config.yaml
n_layer: 12
n_experts: 128
d_expert: 64
activation: "swiglu"
routed_scale: 8.0
groups_per_token: 1
n_kv_head: 4
head_dim: 64
positions: "rope"
init_std_qkv: 0.0273
optimizer: "muon_variant"
lr: 0.00887
lr_mult_down: 1.5
Below are experts of layer 2 (counted from 0) of a mixture-of-experts language model. Rows are named router (the router's row for the expert), gate (a neuron's input weights, with its number), up (a neuron's input weights, with its number) and show model dimensions 0-63. Each number is 500 + 50 x the weight over its row's rms, rounded and kept within 0 to 999. Numbers have three digits each.
After each expert's rows: "gets" lists some tokens that make up at least twice as much of what it gets as of all text. This comes from a sample of Wikipedia text that the model never trained on. Tokens count by the router's weight.

# expert 106
router:507545434453495436578508478530558483549498488456479457436514534419538566528502498458517414429487464538427524521575472426547550463463457424545464508463545445529538402495522451532475532423528392
gate0:488592525470471576484456574488549421566500478431530429508510491559515536548564427483472552493562469513458513440491451465453585556496507521501545457456510474509434527480491425483484466476562497
up0:490480488397532601526483438494480448484438450394592429459603466477511508580469562480519510491485456500478500539526390497418452494499469453474510585496459424533464419466463447511469536542516492
gate1:478475408541482489483513562510516500573516552541567482580494495549441508517506515506551563502463493420492447543482481552540450508394526447478522481461506482483552534480466489409509401448489518
up1:485454477516493433430573466420525515483552505508491552512540480472524581585515427470504531462605455472575442448485521533404526513461592445454438464564586471436478576402543443507423561431471416
gate2:539582445494414433569601505483540507474444515482517522563531542488430600570530536509497523449499445495484540461448520448450469569474454451378495436425583532523541543434501461525525498508584621
up2:467477497481458489473505534517538551470487536496535476536481502451504447620491576556534482570452540561493451544512573571514522545501403493557482445553368442494512518426586515519505440568547614
gate3:416575442463492431485415402538457499434421510487500497499500491559426542475481453509574626508521547474509511426492447466494484466443570420495517527460496538451496564534500562484514494444545504
up3:525497521558582542493432565523562548457486419430480544441566531494503484569478593453538501457474428502483460463425446518467455477398541463458518542423535534426458505560514402498480497478535428
gate4:572519433461431476444474425462485436590475511531556479492535480547437469484565501571502597451493417514458474499477442426596524556437451567582413523485554524485509469477516571483551434427483502
up4:405506478491513511460473535570501578460468505622533578421521466469478473448500512469458424508472475522528441564544445475571563538476458450569484537482476428465611477527574466443391516456410459
gate5:527522486476600444362394466501607476436443536530439503508486433437423512516549495597546501429511488452441509446550452383497583578517538474520456394419510552482487519499522504520530533505471556
up5:533494543539428383511545587501467425397496611514556471489501480430528510441515507354452467514532464509565510448457521477515570515466461464438505511436526498507400429587553434467511539458537496
gate6:527514517449533581488508435460574521463540485506501573428531492499566522411496532489449439449454534485480542541517488545467481573443403408550494465593517505539471567414521480473522473499513497
up6:524532495459520514507474512442565426494439404581510377496445501486519492405498515466493504508502532469490474572521581558467415452511463589535481482440487415572541444501539564546499406462574558
gets: "Award ", "named ", "Awards ", "Awards", "medal ", "Medal "

# expert 4
router:454552449456476408498556447482582418573552454446473455451562513442579558599465548448544441454520480530434476456519459419540520480441466431563476536466540511567541462444478467472458539464504457
gate0:546385461579483473497529498523480555451462355502584487516501445451429404464455540474568550447548534431544530504501508542432547474480454404507508544462451528526572495451595525522447471540555489
up0:439563532522440379473516495396505531440533443523592482434562472555481499539502460549469479463420462547468451482539531527473472460599506439492518527550573518504499530469547559519497424497486477
gate1:536475627525414486545531516512520483556491540453486500479467447365435558546555480566466510545509471602509464465583446466426478556538525500444431417542500506422437488511500541438456540441509487
up1:506462334525486478456566470474622553563524501529539549524492470609486495391485534492484515486462407525573401515522517538539451542439434505530527547586510499442523434508434436414459414455489502
gate2:459570561458540501562506548449585513526456467488529557512423480468529505571647496477467472405507468602476467457543519389575533435560577500503556507540582514472460399525501538525496555467485529
up2:464492592504500485548425568519569538431494473612444479551514508451458417485508576454456452481547593527489474459524494467569518480511542503512557556455448504561571480520421509421479529439479521
gate3:625502505473549442562488520474535451486487470534462520518542594529634440399456482513536485531575425551436550496586463456492489523595480445525548488496441484459419468482450484507458410490595452
up3:514585416503558442445467510444566459571463543472545522501445578522559436391494467560452497529530408539511525550524507484501578560518471457475563567468499499517388557415508509449535517564543445
gate4:467508461543494508549480552536535478633470500506493490494538435462490458498500463543453469458489451520478436471508469478536505516565508496607541446554508484410511406588435539556523529408463547
up4:523430423456540487573470465496469475569579494523557578492505415549483425508513456468419494466442513512432599483504495556541489578570552508528445456527516596572490533486485575516490524481505539
gate5:492481442542496430506470464503565481407512495486500495416594389511583490522508511477498519476450541515434463542612447531466570471452529503481553527441597457567444533544500455370519449490498468
up5:412479538547495498524533546447555506399457532461469482556538513495578402413495518448538466538501453461520400453492429375547453484596493578492422473518568531509434454453505535501551401476522497
gate6:554571451419446412520531485438531533469493561485530455498593538376469554501417444552469432490482479538421502431478535478536561512492579489527406523446542546514554459505547556460453421540495529
up6:496565401517480541484576505452493471473568579506555497508565502515579510580525462529483435503469605415501470474506447516467501553479444514416381488481467498422459557409449489515408445514413443
gets: "| ", "\"", "the ", "ok", "to ", "on "

# expert 109
router:491496473467491448504523481440519438520545470488504480504535532474607544518470502460514435514469513595460436409521457440566490493492383484573464502484498568536489437519403439463424495536450481
gate0:466518514491587515430526559422476485610518501526543554507492630521576551525431480613564557525445588521478529438483507453485513473521413524541529550521505473618483425463559450546459550547548506
up0:554461373482585489526502511450516538509517401490512545550544483543547410510520489494470551486440459494532576505512464546444452485446461464613563543500528472524479411491460488477482385571400554
gate1:445468458472351483537551470500477478517413607506554510437498452504394477590526537498493595489501495462502555500544548524557438484496434485443561563484497482562489549460465450499568524487531546
up1:535438556534574456562485481506479551539547402483559484563560528445520525420419506504465561448505465518544465514505601452552546481557489578491446539454547486461428440606483392434501400564560556
gate2:466488519499471465497584536474474655500499471442508578546494456496458416456481577549419493468464528449402487481475575520436529450425528498563542471452484540494461492543462484459501484563557429
up2:569593517538449493502467525487495569508494542521493540458497537481538516543517555553489510491525532523473522490507500410516534542582578492488518524547460496596537541422595516497445531475494490
gate3:446516547504433563481497530504466539506521514515475488448572616495490505510543501538583491552512443488438550442475395525495543513611444427598470498527527530572506505439408520576616505446477495
up3:570495386529431421490461519509393500449527479586552499531444473431606492549535578513510413527510570509535507491456517488529541573540495409432590524531545548453421534570469536569411529493570508
gate4:465582551429518533543591509525376446566460521593518506477499473534449534534474503543441449478498491474597524495488363507452533465489448500534486492521459525427457492482445501468567495513387547
up4:467449560460391564442448521552462463513530400534440573491501525547526527472495448488391532449432547467479536453529570452529551517484463481429506474513532461485403472514569581479467485556542564
gate5:467507485455425538532562554511510444482573384517549574410542356522488573583449522547486545496451452558446506496492516450474461461550463545520587549489545532498347493455553516456433561535431391
up5:563477545518480499536505524469517547502500605473445452570508469491471459496622521373466517555557499473542512335496561522533512521547534446519476395474428402499651519507515531557452474591503571
gate6:552540570613483522508508494550561507378600484559471447444635459564463508617607462448497503434547465523406519498497479402521536507524534448612537508558437519467454514546389524497611544486444499
up6:511400531526495528415597475508467503518528460449466431512561484480566492613519493478443468478509548496464510491501571500529472498452450451568562427547562500453543501542464457496563552572573371
gets: ": ", "; ", "); ", "– ", "): ", "- "

# expert 122
router:487575456430466445445618546538569425528533441416488464420561572446605545570453531430516426424501539495464493447513422422555548498437468462536453515484529460552521461446523496463481527455541436
gate0:469485474545421404451500466538414481482384521517462432458437467527586544553546497506565381427489575517522438485577423535567453498592475539499502536544491508541562533535532544555514457511520427
up0:501548519566533442403417498492576539548533496506572486484465502458415500643436469474506534474606497482477431554505505510564519546546514463539471496498549525593477568633490517467406518435464583
gate1:450556518461396444521501476477567500409480538437567521403386561499588473464408430568440508480484542465556536479554515463567472515535496517558458428490564514535504541512504538525507454496487475
up1:528468465613483476422476540541543448574511442471418442491491489371491470552542534458466496463335577484386513583536463559477462464568509480471417545496479453417526491548541492519507513524455396
gate2:537538418494539500558578523546557462476451578514563483493481508521402509447467485477507430508530498475533488511545569439494592527472385451476504466542616455552431446492492435513543467504429554
up2:552504546467500631519494521450454458505526582536538414475499492470603585493619439470487410537512460587515582442527474491459466545479486499478529475532418528510449466461508463483531483551495489
gate3:472520523543433570445491487460516483413606449628437488436542487445560519604404558508596431494547458447525544561440458584538467460374468434535565470442500479493526604520607495509474483442549504
up3:551493451552575514468515447419537519528430463450407504455522504493520572475454443614521467498443481525467545444476502495452510503526519534525440455413529531488600462481533527544509454554468504
gate4:461456529552451479409482507474490531531535554438511449506517513511460558539438568517503522446417583481487519496518372493571498489500509556431510455551556491529503500490535463487491554505480604
up4:554498479485514536426504423508458558546559483485545392436450490487462587479516518531442480563523630543470437463497468492446533553442534564508481531460643522565523501566517452542503501606469530
gate5:571425466515460509516551446556497391496544494546530557441489592438518485567472452436561571534444520502449582543456505456549505460523517490510478528563435476447519491518463449500525440563535543
up5:471436529484507469451507452510450557494569471519455498439478513511568461384474499467517519535390534576435484454521566522592478538454476529443500512525554478516470520349476406507484528499488472
gate6:552441556500584466492579507539521552511403520525453557337506535454566560475489527485418408618500556442485463543509424523444554503522489463517424542538413597527547541500565524505493494499498399
up6:490470508534535567494526506494524407492537566501470467500521581510466547539538462340572485476588579579498563483595517501451427462531546564548605450517401497509523471549518517452565542402465445
gets: "Col", "hon", "ment", "col", "sp", ","

# expert 118
router:500519506496488435531543492424547448517562485459537432511490514490529507558500537481561506486511457443443447517537434466533472472452398427495434528476524578573542446461422464475387516501524460
gate0:477543513493486461446480576455514444517421491523470509568590468468364508429487500511574486492433593571540602506444440552462546509483489416545461447476545586468518452476489549504428472542447519
up0:564466413593572548631564532518531435598553572542551488417449452582555493418444500477491513526538442495583571553586496482444434475477445505472451531442468519616440491407470570522573585479558467
gate1:509445579424508437456450482476440467507492459525529464558437543453568515548496506650431504534571515529513622493481512372449540494501580431467387505571401410517513479520533461469555498505465438
up1:424488563492612491498424481439407472501434471466520546618559510503515470544465489552477474555491466476428537492563431492567521470502542483454465466502564457413445495502524603508450501481455501
gate2:484542430494547470513545425448489528531447425426483449448494512510410523409536519472579437543532520458560464589557525530428565447500448512476530492436568541484489459574515503427462497514508428
up2:450547570432568493479533525428448490532628528508515463507460413449486473505457525473548441552435540536442472528605608499483531559608508507450502488434517540511522497505479575498394537459563471
gate3:446521508479620518479506447556492523583516510586454561565533534483472475631442422431448579547552463574461560448467457483592521436511544484545539540542503514467506474451549488560522506560483464
up3:538481526492541483516416516570560569533428489499507583386562408500573439481471486477507521466451462526518489485522443468511457504484482532557475418488478502589504497536487564517418560457483490
gate4:406576479589481495545545436502476441560471504497518539472472448446554453545472500537468489516577518511503402575595592536454513444528548424527559495558513513475504603483509447489483574483481451
up4:469518504523545545435481491505627437525614514490497456387457541534501549530491493501437506561554467470504452488473541554491464479400472396495496462481491536477483475520448439549499452541494445
gate5:504494604617470529516530560470604515521524458519504460530600484509517607476492508466505502566526469477387586447498463463438502589505484455444512568479497513539472501541478504485570622533511490
up5:502440443454499474530525508507511526498439533558432515587433499463523497538485492446536502461530554572506519491532522485445502489509463543500521452500447566568487537509620494497433570483472509
gate6:489510575453590528466591389508531493544546506489571490494536490487525482496521507464522593469437485474545408429457559549472517503557507517497609494502378499460475583484521488615525519588482529
up6:521438476379527474538611543464534468472503437553419528455450541452580538470493460587530503563520506513543517474545502513399540545497512412439482438500577528378446496627498465535556485477415603
gets: "us ", "s ", "Binomial ", "ia ", "species ", "& "

# expert 31
router:459534441480457411520528461488559437557557432421462452456581523464582541560454503451545465461541440509437469433531428448550516456425457442577478554464535495575549465459479464466453523470493450
gate0:506450362425535559501499478585428552493544496432448502449520418474555475515511397507468465456478462497410516501490496551417399529455520480535521605555486521495541576363469527552473558495476526
up0:440466441476426520487464440510478545503619481358517546470496458518499561523540465512468481597394568456461447503570550443507475502466474569498579504502525504604431509538462488426510597527581498
gate1:399512435560406438505551530447490577538477491430496499512493546508540433507465502453563438494454509466612436584513491476497544519440520361424530427456555578536498500522556516429504541404564509
up1:508487452527535401521576557473538460478532446541499418519598500515434465430443571423569475493438561569450582499440517516469418534555532454502508457445527491482444416551535524523497547581418465
gate2:538512555438564538535522498575517490503481541366495469606530548581596451539454536463510506430527430462519468404505535537581444533424513520497383468464452477460485422510477437472507465537436555
up2:556527436540533460560494513451461450467450469464438572521478416581537425589487439562567506544582423512491546422484466459377432475457488536497561488517461514549573480505460549469481489521436588
gate3:498526563463493513487473515408556448492450480394458521504526476419439541409556509503521471460539396477440416469453487528536478510579550475508504434456530512555555452594574528539461522435436359
up3:522580510420558521514482485461501524431385408554535472474474566452497483478503484528506581575554504481524483460509413414504500511512473464458509573521413507518620501432521562520459527519519542
gate4:519496455568515475486383567563561571521573400535466571503554512505604503504445465522558557456431422454431501420483516506559500592474452536569479604501409450446534510504456510526599472542458575
up4:580409533477464456545530496416521502508474475467481485459473505646476519442437486424458477514487538542573511477417526526530462427499436445550546501560481465451526578383444436540493446494402517
gate5:553452458525362480486409599556535632537488415474432510425477476500596520454492515472488514489498542481576524556559563509433538537449510542519443500442466504507445578496544613557575520601544500
up5:520527482457533573519493594559541586564449465499579512475443515554474492529546458526531501600481488462454464488488605516486458509504528457515486536475581433485583524551547472469559520522542462
gate6:468486474446485441461587467559448448501521456458462462541616456568398388580467453548496457388525496543521462431488571471418512482446516489534431543523527581517458514487510419592397488546514459
up6:480537546508485579532480483553501484510514475643481499454494556470629539596550592432471548462570448508594506516460504509530555449467509566517603545494489490553493480489518482442527566519506492
gets: "- ", "to ", "| ", ",", "the ", "which "